Below are experts of layer 4 (counted from 0) of a mixture-of-experts language model. Rows are named router (the router's row for the expert), down (a neuron's output weights, with its number) and show model dimensions 0-63. Each number is 500 + 40 x the weight over its row's rms, rounded and kept within 0 to 999. Numbers have three digits each.
Before each expert's rows: "raises" lists some tokens whose logits its average output raises strongly, later layers aside. This comes from a sample of Wikipedia text that the model never trained on.

# expert 6
raises: ", ", ".", ". ", "; ", "—", "'"
router:556523520512522527538499580546507518508522520499457504557423556453504552458548459488534449518567475534536530576477447515451470491455493515428440434459504533540439561464492439483507506529453528
down0:441550429445458559502502520551464521509493539447476464528528535550551530469483548527435489526510520515545509493595508479512528472546537569478479482486510502443576452471506541525471570492486554
down1:513455565505493508646511503424463448516517471501465491498496531428530432529502557501499475549496449415453507441527509522510494520525491465494527489476509462473505475534503487483474505507494540
down2:598433561583528466555475481566520518452563532403493535481559581420454518447487491472524594527540500438462502485501487495468453526501502455518512476429488481560483517508531455463532484520516488
down3:483575482403507469525480489452543513483537590435499547481485519486515489512492552424506482480490443485553515456462504503501444514475596513463446489494511461486529535502528469556462513517518492
down4:518477512464452485449546465442506497542494551449495449499460496543509445493467438484457524462474410573521524474570510474488561494493553501494471542468426474475565463496424461540509424505494475
down5:449443513493563531444499556560514505542560500510567481528518503482514479499508561438430456502553586421471539529474488450529504494445472521508568531450478488495473538494614483557484499486539456
down6:537450511524496541496479519462403541509570469482479442516563520489428457481515475519538464535450547519493524503465490543484483507529533435546513528486512448507570467489552548501475552469479528
down7:532418565515356629500487540557442515506523496475534430454549387472443491527448494382516556449509527504493485505472503481439526446491527483505480524496484507501440516441540480488502489516541481
down8:521493486528579471526488461507547415523491452458483510486486471504498483422498531540398506484518503516511501562507580484450611469489497520533553600517514498512504500542534537514527508511568485
down9:503561506459467514455516487527560560491424511500517450552546491500453508399506430466491509461451518538527528584462459501439517543503490520481475401570484493465544506532520501502542559527404473
down10:487479445475465488487506497551499541559484518534475517563511531475475526516477492572517522490530464581489547512421381568448443471483453513487614419516528516497498483494535545498492438556541514
down11:577535585531535427425455506480538503511578483436592568483483495547519532516487449479520546480566535492478441512450458507488543451460512504511445437492462452521467461563464530465487449553480505
down12:496482540560479574480480505439481505463498482457496426496455453501495500481491559484542536509509504429532585559478483534476420564485514430502493526513540488522512536510523500497514554550522493
down13:479513465425561444480513463484489493486489495520539513508476469489442542542537467615458495530505426507463475518490483469545522442464421539530565550612452534569463460450507553593537534474511567
down14:527451515540593496442485459577496499464464536399485549463541441449509483530487574445464507448490446429537462534505519490552539507529419464416509471562507548544452462505558518468456503472502493

# expert 23
raises: "'", "D", "V", "M"
router:529547555471503497469474577436460508507522503452554554535493543450523473475502485441497460470433536509546558539459508484482532532481484518527508538458563489517484483471501504513489480462484450
down0:509398545524478541520461415473520480494516522512529433511461470501502487444511471498488520453504546450526540528525464487391463498480471513542553432564503545500419578479534583520486555495506498
down1:500529506519566481497500533450533460527488511594446516505499562479485565460472533459437500456529472459578522562472495473447511553465436587532558425463565537442528531491568467458542504465435485
down2:493478474541527576585490499467500489538626499535505501545502524432496425472532550550563507498467464494487529540446495441462513520466475493557457523488489547526480433516556507465499511481480455
down3:546449481504478516390431505477500430530558499515547449433471529541458495490582493555523387454557484521414510498505406511515537470526557440452560482542570438471509448519513445523470522520451475
down4:521515469558549538536533582497523520530478475521460497475553562538547473470472477452443474432523496521464507460548502492522534457529536566468435564497519506461521476469499457488498563504542543
down5:513433524549545615495437422513458518525541571460505490512453458525467448596563524494483500524460449503477510447526502531512469490441488435540499443501401516494468502419519499484437472520467520
down6:471460459404507557423471536554479595541431503488491536546494479551523460520502467553448520552531544523525446566505526497462495489484455536522589522531517459506505554529444549526508509499462459
down7:449467462485540587469473533495492552545517468420497495550547573517459471448520481466452535417478484497513485483501528418489520495488526538471465514432487499476444569439546482512477507587477502
down8:542547528457544444532538494509491555509526503514463519512514466519394517545495465569513468468490425482525544504485498499466497450531467476486521461504490485535421502588513458500478476445526514
down9:538491479479549436420497448481500475532500513448562545498469555470520499434475447458537509533546594510514475450511478510521527526482537510539518481513438461457553515483479515462471516529480545
down10:506513479467547536538502435533481472440475491457508491476404507507500477526569443472514532457465545445584529511480516459488582471552470473448475526499528449475538465529467549490447479509486512
down11:476574521507414483560526494450545509446459492414518520499561479515419483486484554525440549529485543508522506527423565480488510545445525515476512476503520444488497500522504518518564496498482431
down12:402511478493419527600498467462520566448465430497470483524507555479490498476491511495472507475441589503494506539546428501482483459468525538548554496482611424573532442514524538492538524523444541
down13:485457527463551562518484482466473480507530481506529502486511471443483542484548494397487475503503593433528460533493478467518505504601597570471469481436477540421479519526513498430515551424523492
down14:475441600605487508574494465507491498547468540444600479488497515507529487492480432411573452482453497461481436514502516496487465495480509463427481480444492574550468523487533464500528576526474519

# expert 16
raises: ", ", "\n", ". ", ".", "'", "; "
router:507500525480473542420493595521500536521575499473553439522485529493447453498579459509582465549572535480458532617456485583429575530455486487518516466459473546520544486515476434526516488484458561
down7:524469556410445489615540516407472498511567544514474493504551496541491523474453553425532493489476510517486525516423442578475504512450509458521507571468459533455486467470499534477467473495498511
down8:441388472474419580490444576427547475499556520474458482484495442460522448490521556525466475501486541509510473483444524418434496488487486472499567533504523461500532498487517497510483510501540453
down9:566586476471530482488522510470468518453528413436427489423491486488574619524528496533509464494473496552573525523463523536528508553525500481503492517559536461497526491493515498470487433482597576
down10:478477476445518531510496510559533485525465524530486478548479500509508542470504457421492476506392466490478491529512517567464492528470443569507484517466458431470445576513509455578510437517450523
down11:453545416515462530477453537556567484539475521515514450499472531517495477482500520466422472504521525491491437477521560440481541525500590594548436517530420544469479478481445501520529516488488524
down12:500489517467464525505498508404486542549530537521498544526472502480499473494530447469497497617508565557439564478519493512442418463463442486487499535497543494499544428435488495508455481481466491
down13:480495484505584399476484557492501505486478485593535540522504462460561451451495458504566511548554457445511494549488575487559489556480545451537436567472530525481498471464463451489499538504549511
down14:448575473509532472508478457600551481478431461480471526549566534547510420465449523465559555525507529482523505527498531531505480458432466476548437528522490470542538492472471588546513436551484458
down15:487521566505410503503493456481543524506524484534467467504422537513479525514486483531520488517526564469587476489542447468524531563478573527467496532486483577547454506460556504522492470521499504
down16:539493540517485590492504445457452466450441523574508491459521439476479506491536499469519417531482466529478495474481476588548427536559549466555415509506467519513495516506472503544436484552495498
down17:652490559476432477495492469416475454518530519462463466494461483546509559491467497506458516447575495538521497460526465471474444452520522534479485512525457577466495438480521460540498493506507442
down18:563521518464480416488485489547544468489494499525532537562522513495490463478463507414502480475480445477517475499547533450545537512402571587497488561461498520467530545432431508555440459478513560
down19:518478524451498483500502442423578502520489481503495554579521451519447531443494497581514514559427501560571457460503466535558451568554570531406473477495452430462552472527535467528428567493543502
down20:515530517592505410554484547506534479552510467464478517574480516542488525491474457481485441493524448505540484435548468496555497530510459570450525490526491484477521537409487479542476495482626539
down21:511512554450423475434553442512455571537488493518529515498548503466511538510587473448494539503558477471486576553564503475551568521577513408492534453527547515547514489479463532503563500506461512

# expert 13
raises: "of ", "and ", "for ", "on ", "in ", "from "
router:527505487501481463482419462502382481485522475507576496495473546403568473433494552521524465583528467588499479488459474549421543484486520511456545535449547480507533474507448437547558478464478452
down7:477490540510483472515526456505560481480525513453492475546500540522487571492576570464493516481493502542563476476576483542533543423524541446529474575471469535537510481546408476475490517440475497
down8:528504512503546464448549476568511490517526553481531492589456458531538593481491508481518452509488540502515446494559503467507476501537567495551412510487438535458504564511539484432509511500491528
down9:526440466412535506447536580488493500511532563501499454550466536508481490477445417557485485528484411500574572493454519483501568550422519459460454443533559452521555467459521504506468500425452486
down10:488538442456535454439533477493427433576531545531494471525477506457479454552537507546520489487518457521540489441519433567587545537498532526443485396533492503483579516486503539524502529476489504
down11:516463535475454469502493485480517518547510505517473523508503504471471494562527549467487534434460519501456461493537506532522426562471408516488599452563566473559556453557508473498540525521517477
down12:446476522552497485461457508466534501517538464503443534519540586550517469491454473538481527484487548471555493478463468515501483589448529533478468444496512474554536515563472565481498448518363504
down13:491465542500500587460510418447412504447434452449441563527558515449542498554538510513550538488538482489569540472512556517513429526485519482535489535553464493503542456548438499445517436488519450
down14:458541576513406548482467522495458457571450552486472481567532497498530535497461534473483523530438581508421430424452520434536523463517507528461525461392493504479501457481539499447496478499527528
down15:564480520471466483528462563493574497446575483468488530532463439511539475540529499596514476591509497553536536481476508480468475469491497432494547531511531434488489480521513573505532492401435449
down16:477546517494461572535474497515517548495571508465498503492458431474509517559521591478579545478470459549583432464531547471487523450563505433518483494533473410444509465514526498536512527487503519
down17:528477402454449496513428459496572534509531523469538454536483544541511484503504514449470466528474499484446539413476464366482536498491494534499509515570471491487504497465570500596526565486507473
down18:489432458505483523486507499465507565496518507559576486409541479561450482527520480514520577554521522479400546546496489497506460445497515542533489583512481502498497504531525496488537491576560545
down19:477510453482480536529555505526519400505455461558542487517502532462456527489535433443487473515470524559514508465503563521562460523582471511521541542570537609506500477463468581542529460505482438
down20:512513514482449482532480487516488539549557506483521516429589522550480443501554510499527499493448506485463493501494485472473448588575562512477480444486455493456551530500550489499472577478497560
down21:482498450422497472465479534425502487465471556483420509527499486493503508523542504596537461485474455464542565593454481588487485520465558509555478466484512456533484518482511554505531430502521450

# expert 30
raises: ", ", ": ", ". ", "; ", "\n", "'"
router:561486488503548567472488487497504492481523534527514522569462502481554439509496510530442475516552574562523481598460469465510509537451585469492557493474468437522492526508497616561485521433457501
down7:588509448497495492545509496455520460523488555491540501429516560497458514544481535492533559514454580466492464501543517544566500470498521456524450501469554509493559448563478551483576439512564552
down8:507509487482505516541464505467448583489478499538502558520463483439481435502522533481499461476549468476484525543483504468441441433539493432507532423547523516506504432523450432534478566394443525
down9:530489446455487487564469509498447520558521501484487476521429484450568512478540521438477525500490596497462429521484512516486589480475427473490551446438510497465506534512505481443500524501520431
down10:549483514528519519485498445475540496433396543437579533463537475494445487474520511500482535521519490464552521500520445543511565609519517447436488504541562451550506451445453531493542523508446490
down11:482479451509479526496495475486525522465510492457456527544436482528495502509440458499422436588512501498539535548478542454460559516541490461511513386491497528524556541578549447472521478537485491
down12:479550535489558485447511502431533536457407515493439465587470485488516568472453479470483562529524496479533467542485525489486395479515471613513455512542514530472516449515531532503543520544475477
down13:520516474514449503506512546492537482464518580485435491495423555507515422499546547526440478523554505506478461543447442555437495532584550509437531551523424500495554524482456450510462536475576585
down14:563482514480508521472469563468498522605520496463439478502475532535485478585540484515466526498430456493577439451510428555545521519469462508514539450495587444468506466525426480543463493434491554
down15:572548452500563455441504528490484477494529502472493500460507477429494599526491519529527490501505493474493430441493437551461526507553521564563533561591431517487499489536525485437466519476519541
down16:413465569497488430492527464485579486493514536537506502502460551529458475442538540471557539520518474537537525473531466497525505515529546454490513556462512479485531478534429531505455524519425494
down17:525574518548475549471377439446512504458539496444523516451473520521462576525537584446493446499542462547488505537499515509524584534490542432533527486483507466527544555514512435468516505526492502
down18:444465448542532558512484539488435558540571476508492458458405507468476539465509518532504527471538464529429417547498478448512509462503545491503500468426499499498478482401590554526493521477498518
down19:526492455471586429558495475555515481476494493391457521534572543464543469493513510494493505518465508457518475483534417474500441529460486609515490452579508461529493549546530528521483465465547519
down20:501583540476482381482562518438510507429448503520454512522585534447484581507487420509524500547423483535500457515459593538529476482516563538493507432488510479526559501497456501460506568444493503
down21:493457527532495566517482505488541479474494508577503578465497504502481395523524503372466501469517515420560510503506454468458526472502552544492518507499490451419434448497534452544509471559476498

# expert 15
raises: ": ", "; ", ", ", ".", ":", ". "
router:564559582489508519460476485483480449457553545449517498612474500479490468533491532509507481482512499512500538667477519474483529536525545473503503500489504503454507525495517523467523435450435472
down7:586474516488572426481530506502513484494563475519562480518516431435525513475443546515547563488535521535502411460430469483505523557445499461503566464515567552459423552515510562460561529528448444
down8:489545531442537533482519494458483533521522463537416554549449470522466498530545602512428507497476573487533541416426486496539451508499475474541561531522570464539448556566526492442469489555445580
down9:549540521528619495518472506578515466492466476527484510434526471469400514508503496451459492565466501485488500499444488524485519480477489511480535453578513517523450521540552493574540481501551504
down10:538526477521513571486488456483479578455501449538556524422512517511531495535511473589548520453535468491444511472537506437521495515484510493456558553546558499435419492506507471443493484457508540
down11:519511498504486493512591516520497552543538506488507529554465416490484507567467513467488513491405437552526458485511518575538503545522483527506510498538460457459484422489509464487446509538437545
down12:461511484530506435471473546556479509505562524528530417536513541431565521430528487491540474539490516442509419515509527437457440568542503503516442508453481589506549503472585492485428479465549521
down13:516447553524481559507481518511538506533491542423534478511477469445499512523527568566550498505483495491409471520363492505451468449476441512455510533536444536455481480552510501479450512527529537
down14:544473538529495495526558464445531462455482497487485509430548527547566437547435476477511540531504530498518505425507522476480523504460427500550487510619442454480568413486540490497585482563472495
down15:467444456520437571547455520504503501449471506479536424479490495498562556512553524544520628514477437554450467523520506421495449479507471454407498455514521513478477495503493533487512484498551496
down16:468511577560537450450554495497428533477490516458517491441482422506507510534483420487432447480458428551513484428433450564523439502483561452509518493492510521501520495521567489529513479501474485
down17:565485475517510550536512483472511540496474545451564517448499494539533457451476487510526429459617544416469486492548482428460513528436516487497469453573535523467494503487496518536479509520464475
down18:593401432504526584447496513489496476491531521495513514424505443481508545534578528442513495483473471453524513432476489477462435467434479470471492495490484513397427504482518547515495476462551467
down19:584484512485571520492490458544499553459506532515521530477449518414495465494410530513451519527484527516550456526567478521504530554508505449516519570437467461498518481442605484469472481493542604
down20:515544466497527475514540505476547478579488522523524516480470445531610562473482474430520475477623485485476483571532469530530493495484404439506459484478525483538496561511499552476419563542486513
down21:503545547493521459525551496509523532413464515451471610476460487507512491470506500489567459433479492467537492481545534451532439515442461577409472522566548565478546540494447508552562482519571420